Below are experts of layer 5 (counted from 0) of a mixture-of-experts language model. Rows are named gate (a neuron's input weights, with its number), up (a neuron's input weights, with its number), down (a neuron's output weights, with its number) and show model dimensions 0-159. Each number is 50 + 10 x the weight over its row's rms, rounded and kept within 0 to 99.
Before each expert's rows: a language model's description of what the expert responds to. This comes from a sample of Wikipedia text that the model never trained on.

# expert 0
Description: Table cell separators. Pipe characters dividing cells in Wikipedia tables, plus semicolons and dashes separating list fields, e.g. "| 63.0S |", "4; —;".
gate0:36 54 50 27 28 46 38 58 30 42 60 49 56 78 53 46 61 45 39 55 58 38 48 75 59 38 63 53 38 56 52 52 63 38 45 40 53 33 51 46 44 50 57 63 53 48 66 35 51 45 61 39 46 46 52 49 37 39 50 45 70 26 29 44 59 49 50 59 60 67 32 56 55 56 59 44 43 44 58 39 59 59 63 45 51 59 36 50 48 59 30 43 51 53 55 61 43 40 33 51 46 59 49 57 46 63 39 63 50 46 45 58 49 40 64 45 42 58 66 47 63 38 50 64 53 41 63 41 46 55 36 32 52 54 63 52 45 44 44 39 57 49 41 72 51 54 57 67 46 40 50 55 48 56 44 37 40 41 45 54
up0:62 55 35 52 46 35 48 59 60 33 62 54 52 76 52 42 55 59 45 56 63 57 58 67 63 28 53 57 44 55 54 63 50 60 51 36 53 29 66 54 46 52 65 58 47 33 53 47 47 42 43 48 47 50 36 50 40 32 53 59 61 41 35 61 69 51 43 56 56 53 27 59 63 48 55 43 44 46 46 44 57 47 59 66 56 56 53 39 51 68 29 56 59 73 41 57 64 55 42 37 38 50 54 60 55 53 54 50 48 60 64 44 51 54 74 57 41 61 46 43 53 36 45 56 38 26 45 48 47 50 47 44 62 36 44 53 32 44 36 53 51 56 52 32 63 59 45 53 48 47 54 47 35 64 40 38 55 51 63 55
down0:26 69 33 30 53 41 42 35 46 73 52 45 52 44 58 43 34 52 58 52 51 67 55 69 54 52 59 47 47 52 58 47 31 52 54 66 59 55 43 50 57 55 49 39 41 45 45 43 41 67 42 35 36 52 41 54 50 42 38 58 69 55 44 60 52 53 56 48 48 46 50 51 43 52 41 42 57 42 40 44 71 46 53 68 38 39 58 34 44 54 54 62 46 36 50 46 69 48 63 44 63 31 60 37 67 40 66 53 34 52 64 62 52 54 63 52 56 52 59 54 43 60 62 56 39 42 55 55 32 57 37 45 50 45 39 64 41 51 52 50 54 58 60 41 51 58 56 43 74 67 48 48 47 53 41 49 31 61 71 57

# expert 8
Description: Mid-word noun pieces. Middle and end pieces of common nouns and Latin species names, such as fl-ood, nuc-le-ar, mass, process, river.
gate1:53 30 58 56 71 45 46 62 49 48 48 41 45 51 36 46 49 52 52 43 64 39 57 55 55 63 51 57 48 69 53 70 55 41 32 49 44 34 41 48 39 59 47 56 45 60 55 67 49 47 52 55 49 55 43 58 42 34 52 38 54 60 50 60 32 55 50 41 47 52 32 61 47 48 67 58 45 37 50 44 58 60 58 43 47 44 49 62 58 39 47 39 61 45 47 29 35 45 56 58 39 49 49 45 53 43 48 53 62 57 59 68 50 65 73 44 40 70 63 43 32 39 25 58 71 43 48 75 65 45 40 41 55 34 56 45 44 34 59 51 39 39 50 45 65 44 42 42 73 45 59 53 58 38 52 50 64 61 44 53
up1:38 46 59 72 63 55 44 54 62 49 52 42 35 43 50 58 69 40 45 40 41 52 43 63 60 51 58 52 61 44 57 56 46 51 35 45 40 53 39 72 47 68 59 55 35 49 57 60 72 43 66 39 52 66 66 54 50 51 68 52 52 48 43 52 36 45 59 53 59 65 29 57 39 33 55 40 46 43 59 33 38 61 59 40 50 74 65 52 52 47 37 38 45 45 57 33 43 51 45 50 38 45 41 61 59 44 49 61 77 51 58 51 61 57 70 27 46 36 39 52 38 41 46 48 52 56 55 51 58 54 50 23 55 66 51 39 47 47 59 46 46 56 39 47 63 43 61 53 56 58 49 63 55 49 55 46 48 55 49 43
down1:56 35 43 41 49 45 47 54 51 52 66 32 49 48 60 65 51 31 31 53 50 72 57 59 33 47 55 39 41 35 30 30 39 48 48 81 72 66 57 51 60 76 52 32 62 40 44 51 34 43 57 45 36 74 44 44 75 53 45 49 60 46 39 60 39 48 43 46 52 45 66 59 48 54 32 30 48 55 53 45 56 34 39 64 67 66 42 43 53 55 50 50 54 53 46 51 54 58 44 56 55 48 63 41 45 57 57 62 51 41 48 56 51 52 55 63 49 53 48 58 54 61 48 60 46 49 39 48 60 52 42 54 40 56 50 36 56 55 50 49 50 56 35 47 61 60 50 39 41 42 49 65 62 61 56 37 64 46 49 45

# expert 12
Description: Proper-name words. Capitalized words inside names of places, institutions and titles, such as United, States, South, University, National, World.
gate1:31 45 61 57 43 32 35 32 44 43 51 58 42 50 37 38 71 55 46 53 42 52 53 63 66 54 56 40 55 40 41 40 57 51 57 61 58 35 32 46 48 41 51 48 65 52 47 68 64 63 30 54 44 51 56 49 57 39 50 73 45 42 58 47 65 55 43 46 37 36 54 55 50 46 54 46 54 57 54 38 46 51 60 69 41 50 53 46 43 38 48 56 50 52 49 53 58 65 61 45 47 56 65 70 63 55 60 31 61 54 42 49 59 42 47 70 45 45 62 60 53 52 74 66 55 47 61 43 53 48 37 44 38 59 48 38 32 63 54 66 60 35 35 47 41 33 41 46 50 58 43 46 45 61 40 49 27 57 53 67
up1:34 42 49 63 66 28 45 43 57 47 40 48 42 66 51 35 74 65 32 54 49 45 44 45 61 54 59 52 43 53 48 60 46 65 62 59 69 52 33 63 56 52 52 43 48 43 39 83 53 59 22 40 64 49 55 43 57 44 55 47 47 47 57 66 65 49 55 41 28 45 50 67 56 39 67 45 47 45 49 51 49 57 44 61 47 58 43 36 47 44 51 63 45 53 47 54 43 53 43 47 45 49 42 59 52 40 64 54 46 50 24 59 56 41 32 45 60 42 44 73 53 41 64 53 48 55 63 49 44 49 44 45 34 48 30 58 46 50 46 57 59 41 37 63 58 48 55 38 51 50 46 68 40 51 42 58 33 55 64 52
down1:43 42 42 41 69 48 39 73 65 53 42 32 59 42 59 46 57 43 49 61 59 42 47 49 25 56 56 49 50 38 55 32 41 28 47 42 53 55 43 62 43 50 52 54 44 43 51 45 47 48 49 39 39 49 43 37 60 51 48 55 36 41 36 58 45 54 48 63 34 41 65 53 37 55 48 50 47 38 44 50 57 44 38 41 36 57 60 44 56 59 38 53 54 29 58 69 52 49 43 47 59 28 79 26 49 59 48 45 70 56 43 43 45 54 35 55 52 49 61 55 47 45 45 46 57 57 78 45 62 36 32 57 59 51 44 51 35 58 32 41 50 71 49 42 50 31 48 47 50 56 40 64 47 48 48 51 60 57 45 59

# expert 20
Description: Articles and determiners. Articles and determiners opening a noun phrase after prepositions, such as the, a, an, his, its, This.
gate0:43 52 39 48 51 51 43 70 30 57 46 41 36 65 44 63 54 44 28 46 33 39 55 26 47 46 42 44 62 51 30 58 49 40 44 24 48 47 71 47 60 46 37 64 51 52 57 71 40 43 43 69 66 44 40 48 51 48 61 50 43 42 49 50 37 60 51 40 42 64 38 43 48 39 59 54 37 37 57 62 41 53 61 47 43 52 46 43 57 62 41 32 42 54 38 62 59 41 69 79 49 48 34 41 46 57 54 39 58 67 57 62 45 56 44 59 59 63 57 51 50 53 57 46 46 35 52 61 61 45 55 47 56 57 68 47 49 55 44 46 43 47 58 44 74 56 37 50 54 38 47 40 43 58 47 46 61 44 57 49
up0:61 61 37 59 62 44 35 55 44 45 43 52 60 62 63 43 61 47 50 42 46 49 52 51 40 54 36 44 60 29 44 52 43 35 48 45 29 29 73 55 55 57 53 52 47 54 31 48 49 68 62 66 47 39 33 55 51 42 55 56 57 51 65 46 50 44 42 29 53 63 51 50 36 37 69 55 37 50 58 55 51 51 50 41 35 50 55 39 50 63 27 27 44 30 31 45 43 47 70 62 43 42 47 52 52 47 59 48 44 61 58 59 53 39 64 45 33 39 56 57 62 48 56 33 46 43 54 62 53 49 58 49 55 54 39 51 45 44 37 29 40 55 51 51 50 48 54 42 27 50 46 54 51 34 54 50 47 24 52 51
down0:54 66 49 43 45 56 44 48 43 50 40 55 55 51 57 31 34 64 54 49 45 57 57 60 70 45 42 62 37 58 52 56 57 63 60 58 56 44 51 63 43 65 35 54 36 53 48 41 41 36 36 60 51 47 47 58 45 35 40 54 50 46 42 57 64 43 63 25 44 60 49 57 72 47 46 70 38 62 50 36 56 52 37 51 58 72 41 47 70 48 51 58 40 60 51 31 52 60 29 44 64 54 50 39 58 46 58 62 40 39 46 51 37 40 60 48 45 46 46 42 50 51 64 27 48 42 70 43 53 55 60 51 50 62 45 59 45 43 52 50 43 53 48 60 46 58 75 39 54 23 45 68 55 55 46 36 43 45 47 35

# expert 4
Description: Clause-ending punctuation. Commas, periods, quotes and prepositions like in or during that close a clause or phrase in running prose, e.g. after place names.
gate0:51 48 43 35 44 50 48 67 38 50 53 67 31 49 27 56 57 35 54 48 40 65 48 57 58 28 33 43 46 50 50 46 37 54 71 45 63 42 72 46 61 61 37 50 56 43 53 34 57 52 51 40 48 31 54 66 50 50 44 41 52 62 44 51 55 45 52 53 28 45 68 55 50 37 46 43 51 59 57 56 53 39 58 50 59 72 51 56 64 63 38 58 62 49 42 66 60 56 56 47 51 72 57 48 45 59 58 35 58 55 40 55 53 59 53 66 65 43 47 49 53 51 47 47 48 55 52 52 58 59 27 34 52 46 38 32 49 58 51 61 37 54 46 26 28 59 55 67 29 49 50 55 50 39 42 56 44 43 45 50
up0:56 44 42 51 59 47 47 42 60 57 50 57 52 53 48 57 66 21 65 40 49 48 70 55 49 44 34 49 64 50 51 51 45 42 48 61 58 29 61 46 58 67 57 35 41 48 43 49 64 46 50 53 57 44 43 52 39 65 67 48 51 56 47 36 54 34 48 57 69 41 76 34 41 50 51 51 59 38 54 51 67 56 67 58 57 52 47 50 49 70 49 36 65 52 27 62 54 63 60 40 51 72 50 45 47 35 63 58 54 61 42 41 43 60 60 42 41 46 36 42 56 62 58 35 49 45 57 58 69 69 56 52 55 40 43 36 58 57 38 39 72 51 42 47 59 62 37 59 39 54 62 48 57 53 56 47 41 47 60 47
down0:35 53 37 57 38 47 50 43 34 56 58 49 69 45 62 60 56 47 51 46 56 53 34 33 48 45 48 42 68 63 33 56 54 43 51 54 57 48 59 76 66 49 51 48 45 40 69 37 52 50 51 71 65 54 52 41 61 46 55 39 33 44 54 48 45 39 57 58 49 26 44 55 54 33 50 38 39 61 68 55 53 49 46 50 32 28 62 49 76 50 65 63 57 54 65 48 45 56 36 60 57 51 57 63 48 64 50 53 42 57 57 44 69 37 34 55 50 45 42 41 43 54 52 44 60 54 64 35 34 51 50 54 56 56 50 49 33 60 50 63 43 61 53 37 48 45 70 44 65 45 58 53 42 45 35 44 47 41 59 52

# expert 14
Description: Table pipes and st- starts. Pipe separators in sports and data tables, and word-initial pieces like st, sc, cr, att, as in st-arter, cr-ime.
gate0:66 41 38 42 52 59 37 61 46 45 24 60 50 36 59 45 43 48 70 57 47 57 49 55 64 53 56 54 51 53 74 57 59 47 57 57 58 40 46 47 67 38 43 45 37 52 56 58 43 47 56 45 68 41 41 47 28 57 61 73 47 50 52 56 41 45 48 43 53 67 40 63 46 50 50 63 42 48 51 40 38 60 53 33 49 46 39 53 20 34 41 51 70 48 43 49 50 63 36 45 42 59 38 32 68 50 75 52 61 44 23 47 59 39 38 50 51 68 44 55 55 52 53 57 46 34 55 43 55 49 51 48 43 49 65 42 59 54 70 56 46 53 36 41 40 59 36 57 52 55 47 45 63 50 51 61 52 55 42 50
up0:59 51 60 64 56 52 36 56 56 37 17 58 51 38 51 49 44 45 66 48 54 56 48 58 57 44 46 58 48 48 59 49 51 60 32 48 50 61 77 51 58 51 54 41 44 40 32 46 38 42 47 41 64 39 54 55 34 58 50 58 28 50 21 64 47 56 29 42 54 46 38 54 54 55 39 61 42 43 52 45 44 44 34 51 57 47 52 34 38 39 55 59 50 62 56 50 35 62 41 28 65 65 55 39 70 49 73 34 55 60 54 42 62 47 55 59 50 53 37 53 51 43 42 51 48 54 41 61 45 55 52 62 52 55 47 53 47 72 62 58 41 46 44 41 56 51 75 50 62 65 44 44 49 51 53 39 52 56 51 66
down0:75 71 44 64 56 46 36 52 58 41 69 43 58 38 27 41 26 50 35 40 33 52 46 55 61 42 56 42 60 51 57 39 32 48 57 64 53 48 54 59 46 52 61 56 46 34 40 62 63 33 64 42 48 65 54 60 55 48 44 65 31 49 50 44 66 53 46 40 49 41 35 43 51 41 56 40 48 62 38 50 53 54 47 62 57 48 42 53 43 46 65 52 37 49 48 45 72 60 39 31 62 55 46 54 44 48 57 49 47 63 61 53 47 40 57 48 34 54 61 49 44 45 47 50 44 37 53 53 44 48 55 52 69 55 43 42 49 47 49 50 22 65 37 54 41 55 36 42 38 66 50 63 36 63 45 71 57 54 55 56

# expert 11
Description: Content nouns and -ing. Common nouns and verb forms, often a word's second piece, such as m-urder, work, use, written, -ing, -ment.
gate0:35 43 63 50 76 44 43 51 36 39 35 64 43 45 49 38 57 46 45 50 49 42 74 50 61 50 54 57 40 41 48 74 48 66 46 58 36 48 54 51 32 65 36 62 55 49 63 55 33 68 35 49 71 41 56 55 54 46 58 49 40 72 35 33 38 34 61 57 41 56 40 47 56 43 40 36 44 42 56 54 61 38 35 61 65 55 32 64 52 47 56 49 55 41 56 46 38 54 31 53 58 48 60 47 70 47 35 41 49 50 36 43 43 51 67 55 66 48 61 64 56 47 47 52 58 53 46 43 56 42 52 57 47 49 57 51 64 41 46 49 35 57 56 59 54 43 55 65 45 56 42 44 59 57 59 65 53 59 66 45
up0:36 36 52 60 60 49 36 40 36 41 44 64 46 39 41 49 51 43 55 56 49 43 47 58 69 49 51 45 39 42 54 60 54 65 50 48 45 44 64 40 48 51 42 66 55 54 63 54 37 65 40 59 55 47 39 59 58 62 57 52 53 55 44 35 45 38 66 38 50 48 29 48 60 21 58 48 45 50 53 56 43 40 33 46 57 59 32 57 55 48 53 52 38 49 54 42 55 40 39 49 56 34 36 59 38 54 48 47 46 26 41 48 61 31 64 44 49 54 72 51 62 57 24 39 71 70 55 49 47 46 42 46 36 54 35 65 55 47 55 56 30 42 60 54 47 56 39 66 66 65 45 51 52 50 64 56 44 59 41 58
down0:37 51 57 44 65 47 47 48 34 44 68 38 45 22 50 40 44 64 57 51 48 45 50 42 52 25 60 37 46 48 64 54 51 67 50 56 33 61 55 64 63 48 43 64 50 46 47 65 46 41 53 43 66 51 42 56 63 57 49 50 50 55 65 56 62 48 34 51 35 63 54 41 42 57 37 31 56 48 59 46 57 44 44 47 36 49 28 49 47 38 53 59 36 46 73 30 44 46 43 50 47 55 44 54 35 48 51 44 45 45 44 59 52 43 59 39 49 44 43 60 57 57 35 33 46 63 38 57 46 35 62 53 58 55 51 56 52 45 47 44 60 56 86 39 60 36 39 39 42 47 58 58 70 67 61 44 43 49 44 43

# expert 9
Description: Sentence ends, list dashes. Sentence-final periods, dashes starting list lines after line breaks ("- Directed by:"), opening parentheses, heading markers, and hyphens inside compound names.
gate0:41 57 36 46 56 56 43 68 55 51 55 61 33 43 46 47 56 63 46 49 54 52 66 46 59 40 48 40 35 53 35 71 59 31 40 66 53 40 49 54 47 45 40 43 49 37 62 51 34 57 46 34 43 38 35 56 21 39 42 61 58 51 62 51 34 34 58 54 54 57 45 54 63 43 47 33 47 65 62 57 58 42 64 44 57 52 64 73 37 48 54 50 34 43 48 45 45 44 53 60 64 44 45 69 56 49 55 59 45 40 44 45 44 43 50 54 42 61 75 45 57 41 61 53 80 69 62 65 57 44 50 44 54 53 38 51 49 42 63 70 44 47 52 61 66 57 61 49 55 56 39 52 52 53 49 58 51 59 49 64
up0:43 54 36 55 71 47 54 48 49 45 52 49 27 52 40 37 49 46 34 58 54 63 60 59 60 39 49 49 35 44 60 58 46 46 51 77 48 51 59 62 41 41 53 49 62 56 43 51 43 55 47 36 46 35 15 56 15 52 34 38 42 47 57 51 53 41 38 50 53 62 49 51 71 48 50 41 49 34 45 51 56 42 77 53 52 58 65 46 32 39 65 71 43 51 49 32 31 38 45 40 53 40 51 53 51 61 49 45 51 32 42 52 68 49 47 43 60 59 50 48 67 55 64 43 55 47 53 58 44 43 46 52 56 50 42 43 54 39 55 61 56 32 61 51 58 53 61 47 55 49 50 40 50 63 45 53 44 44 57 60
down0:48 48 68 60 55 47 55 35 77 48 54 45 67 41 54 55 53 37 45 51 67 52 43 52 52 66 57 45 54 59 54 59 58 47 45 48 60 57 51 58 46 57 47 45 52 58 39 50 52 59 40 44 49 63 58 56 58 57 37 43 58 34 40 57 57 55 52 39 42 52 54 43 42 64 34 53 38 73 45 44 32 47 36 76 58 46 40 47 69 63 33 46 67 61 41 45 59 46 49 53 38 47 62 58 63 59 40 35 28 60 56 50 61 39 37 68 23 62 45 52 62 55 35 54 52 52 74 24 47 46 53 49 42 47 39 43 58 40 48 47 60 52 59 32 45 40 37 55 52 56 49 56 45 48 40 40 56 37 50 48

# expert 19
Description: Headings and taxonomy words. Word endings and heading words in infoboxes and section headers, like Government, Geography, Scientific classification, species, population.
gate1:44 55 59 62 66 27 31 53 62 30 48 36 48 44 50 31 41 57 73 52 55 40 50 31 66 54 36 49 44 57 60 46 48 41 49 38 68 51 52 34 57 72 26 48 38 49 56 38 51 55 41 48 42 43 66 46 45 52 44 40 41 59 63 54 50 29 53 59 45 36 43 46 45 47 45 61 59 44 56 43 44 49 42 44 65 52 36 54 42 64 44 62 64 59 42 39 59 43 50 44 51 53 45 53 55 40 43 61 60 36 49 44 45 45 30 43 48 42 50 43 36 67 59 53 38 61 39 45 50 36 56 40 66 48 58 33 56 35 72 57 49 47 61 44 51 51 55 47 41 42 60 42 45 71 44 56 64 65 52 47
up1:51 56 47 43 37 37 46 25 20 39 61 52 52 68 52 52 61 59 53 44 66 52 58 46 56 49 42 40 54 53 60 59 48 67 61 56 50 50 60 53 55 55 46 42 73 50 54 48 40 33 61 27 46 58 50 67 41 26 41 55 32 52 59 46 49 24 41 53 53 55 50 57 59 30 58 45 69 47 32 42 19 44 57 64 58 65 51 44 44 53 53 45 59 70 36 49 51 58 54 35 54 55 45 60 56 48 61 61 61 53 50 46 48 55 56 45 54 53 50 47 40 56 39 45 54 47 36 44 54 55 53 55 31 45 51 43 43 52 33 54 66 42 60 53 50 49 58 57 38 54 37 32 45 41 58 65 54 57 51 49
down1:43 59 39 51 56 25 45 53 48 47 55 54 64 75 55 56 54 56 55 43 73 50 42 60 44 64 56 53 42 39 66 33 48 47 67 42 49 59 40 66 77 50 41 56 53 48 63 56 51 48 46 38 48 57 37 67 34 50 69 49 67 43 34 51 63 52 52 49 32 40 65 47 35 32 50 49 41 61 38 50 52 61 38 45 71 45 46 64 67 62 48 50 56 51 43 69 44 43 46 56 61 72 51 38 52 41 50 40 54 58 54 36 60 60 45 74 47 47 45 60 59 50 54 59 57 48 37 53 51 65 52 59 64 60 51 51 61 45 50 50 55 56 61 56 53 41 41 43 51 62 40 64 49 61 56 42 34 52 52 55

# expert 13
Description: Infobox field separators. Colons, commas, semicolons and closing parentheses after field labels or values in infoboxes and tables, e.g. Family:, Genres:, (age 55).
gate0:52 55 29 46 53 55 39 65 61 60 35 40 52 58 53 64 50 51 54 37 46 48 50 54 64 40 48 68 38 62 68 64 54 49 53 48 61 39 49 42 54 58 29 53 41 48 31 62 52 44 42 43 56 56 66 57 53 58 62 54 42 37 32 45 40 53 11 45 50 51 38 50 27 36 53 40 53 46 45 40 64 37 63 37 54 38 39 53 47 66 52 46 43 45 42 47 45 45 63 44 39 53 49 40 61 46 57 61 45 42 42 35 58 49 42 57 47 47 36 40 59 47 83 62 51 62 46 52 46 36 48 44 53 49 56 49 52 41 44 45 46 60 53 57 52 40 55 65 43 50 44 49 42 47 58 60 24 56 68 59
up0:52 49 56 51 61 61 58 60 50 60 42 46 54 42 28 56 42 45 47 25 60 35 39 54 61 48 68 50 41 65 62 47 54 53 25 53 56 50 51 48 44 45 36 49 33 56 69 40 41 66 57 57 43 43 57 41 49 63 58 61 45 51 36 46 52 44 30 63 27 46 46 51 44 66 52 48 56 53 61 50 59 48 44 44 51 46 57 73 55 48 48 50 26 51 60 28 32 47 67 62 55 38 49 53 65 41 63 68 49 46 40 48 46 35 36 59 46 43 38 43 51 62 54 54 50 53 42 52 66 46 48 50 51 65 60 61 53 54 55 53 57 73 59 63 40 49 63 40 62 57 36 41 43 58 35 57 34 46 59 53
down0:39 54 60 50 62 34 59 48 51 50 46 41 57 37 36 32 54 52 63 48 56 64 43 59 50 53 61 32 44 61 45 29 69 43 45 48 56 35 60 56 26 49 50 50 44 49 39 41 57 27 51 62 45 59 43 46 62 46 41 66 45 58 39 59 47 46 46 53 56 36 58 49 58 55 35 62 74 49 57 57 63 52 31 44 34 44 48 46 46 67 60 66 62 52 53 60 49 52 62 53 45 46 29 51 56 47 57 48 54 48 39 48 52 49 57 46 53 53 36 45 67 33 34 53 32 63 56 57 56 38 44 58 55 39 49 57 44 55 48 45 71 52 28 35 48 53 30 36 51 37 56 51 44 55 50 40 74 41 65 52

# expert 15
Description: Census and election figures. Digits and labels in population, census and election tables, e.g. Turnout, Candidate, household, Total, "%", plus infobox field words like "Succeeded by".
gate0:52 60 50 44 51 45 47 45 47 41 70 52 53 69 43 53 39 46 50 39 67 54 49 52 33 54 55 52 46 62 48 53 45 69 45 58 45 36 45 47 63 63 27 49 51 53 49 50 50 49 53 49 60 60 36 50 59 54 49 68 68 48 62 48 51 53 34 55 42 40 54 56 46 57 55 70 51 43 62 60 42 48 50 57 56 64 51 61 61 72 50 33 60 49 49 56 51 55 38 56 45 52 54 65 43 59 61 50 58 54 41 44 53 47 59 73 52 69 43 63 42 57 39 53 34 57 53 40 50 30 52 45 53 24 55 45 55 58 51 42 81 58 40 35 64 46 42 43 48 46 65 53 63 79 37 77 57 54 55 65
up0:59 53 53 27 62 56 53 26 52 45 48 62 40 53 26 45 35 59 29 58 39 54 62 56 63 55 51 53 47 74 49 54 64 50 58 40 41 54 52 49 58 57 44 69 48 53 45 41 38 35 52 59 63 57 32 60 41 48 56 60 50 63 47 72 40 30 39 47 56 38 51 66 39 48 46 41 57 46 50 42 27 50 45 56 56 45 35 47 46 49 52 37 49 56 45 42 40 56 52 37 40 58 36 36 51 52 57 46 60 54 52 45 61 65 56 47 51 67 48 46 44 43 45 47 56 65 45 49 51 51 63 60 40 41 65 51 33 46 63 46 57 36 30 39 45 49 68 66 56 58 43 48 57 35 42 57 30 57 64 34
down0:45 55 54 54 49 62 51 54 46 54 29 52 42 54 49 41 72 52 69 52 42 64 35 42 53 50 51 62 59 60 49 61 34 60 36 57 60 51 51 43 61 44 59 59 29 55 49 41 39 39 60 48 55 49 57 46 27 63 45 51 35 52 40 54 57 48 48 57 60 52 41 47 53 40 66 39 54 40 56 47 39 51 50 54 29 36 47 34 42 40 35 41 51 46 40 41 49 46 53 50 24 61 44 45 45 50 36 32 46 25 52 58 54 63 60 56 59 75 47 45 42 61 40 55 50 45 50 65 65 65 32 50 58 73 50 73 47 50 50 44 50 45 35 59 60 42 43 52 48 60 65 42 58 74 53 46 39 50 56 59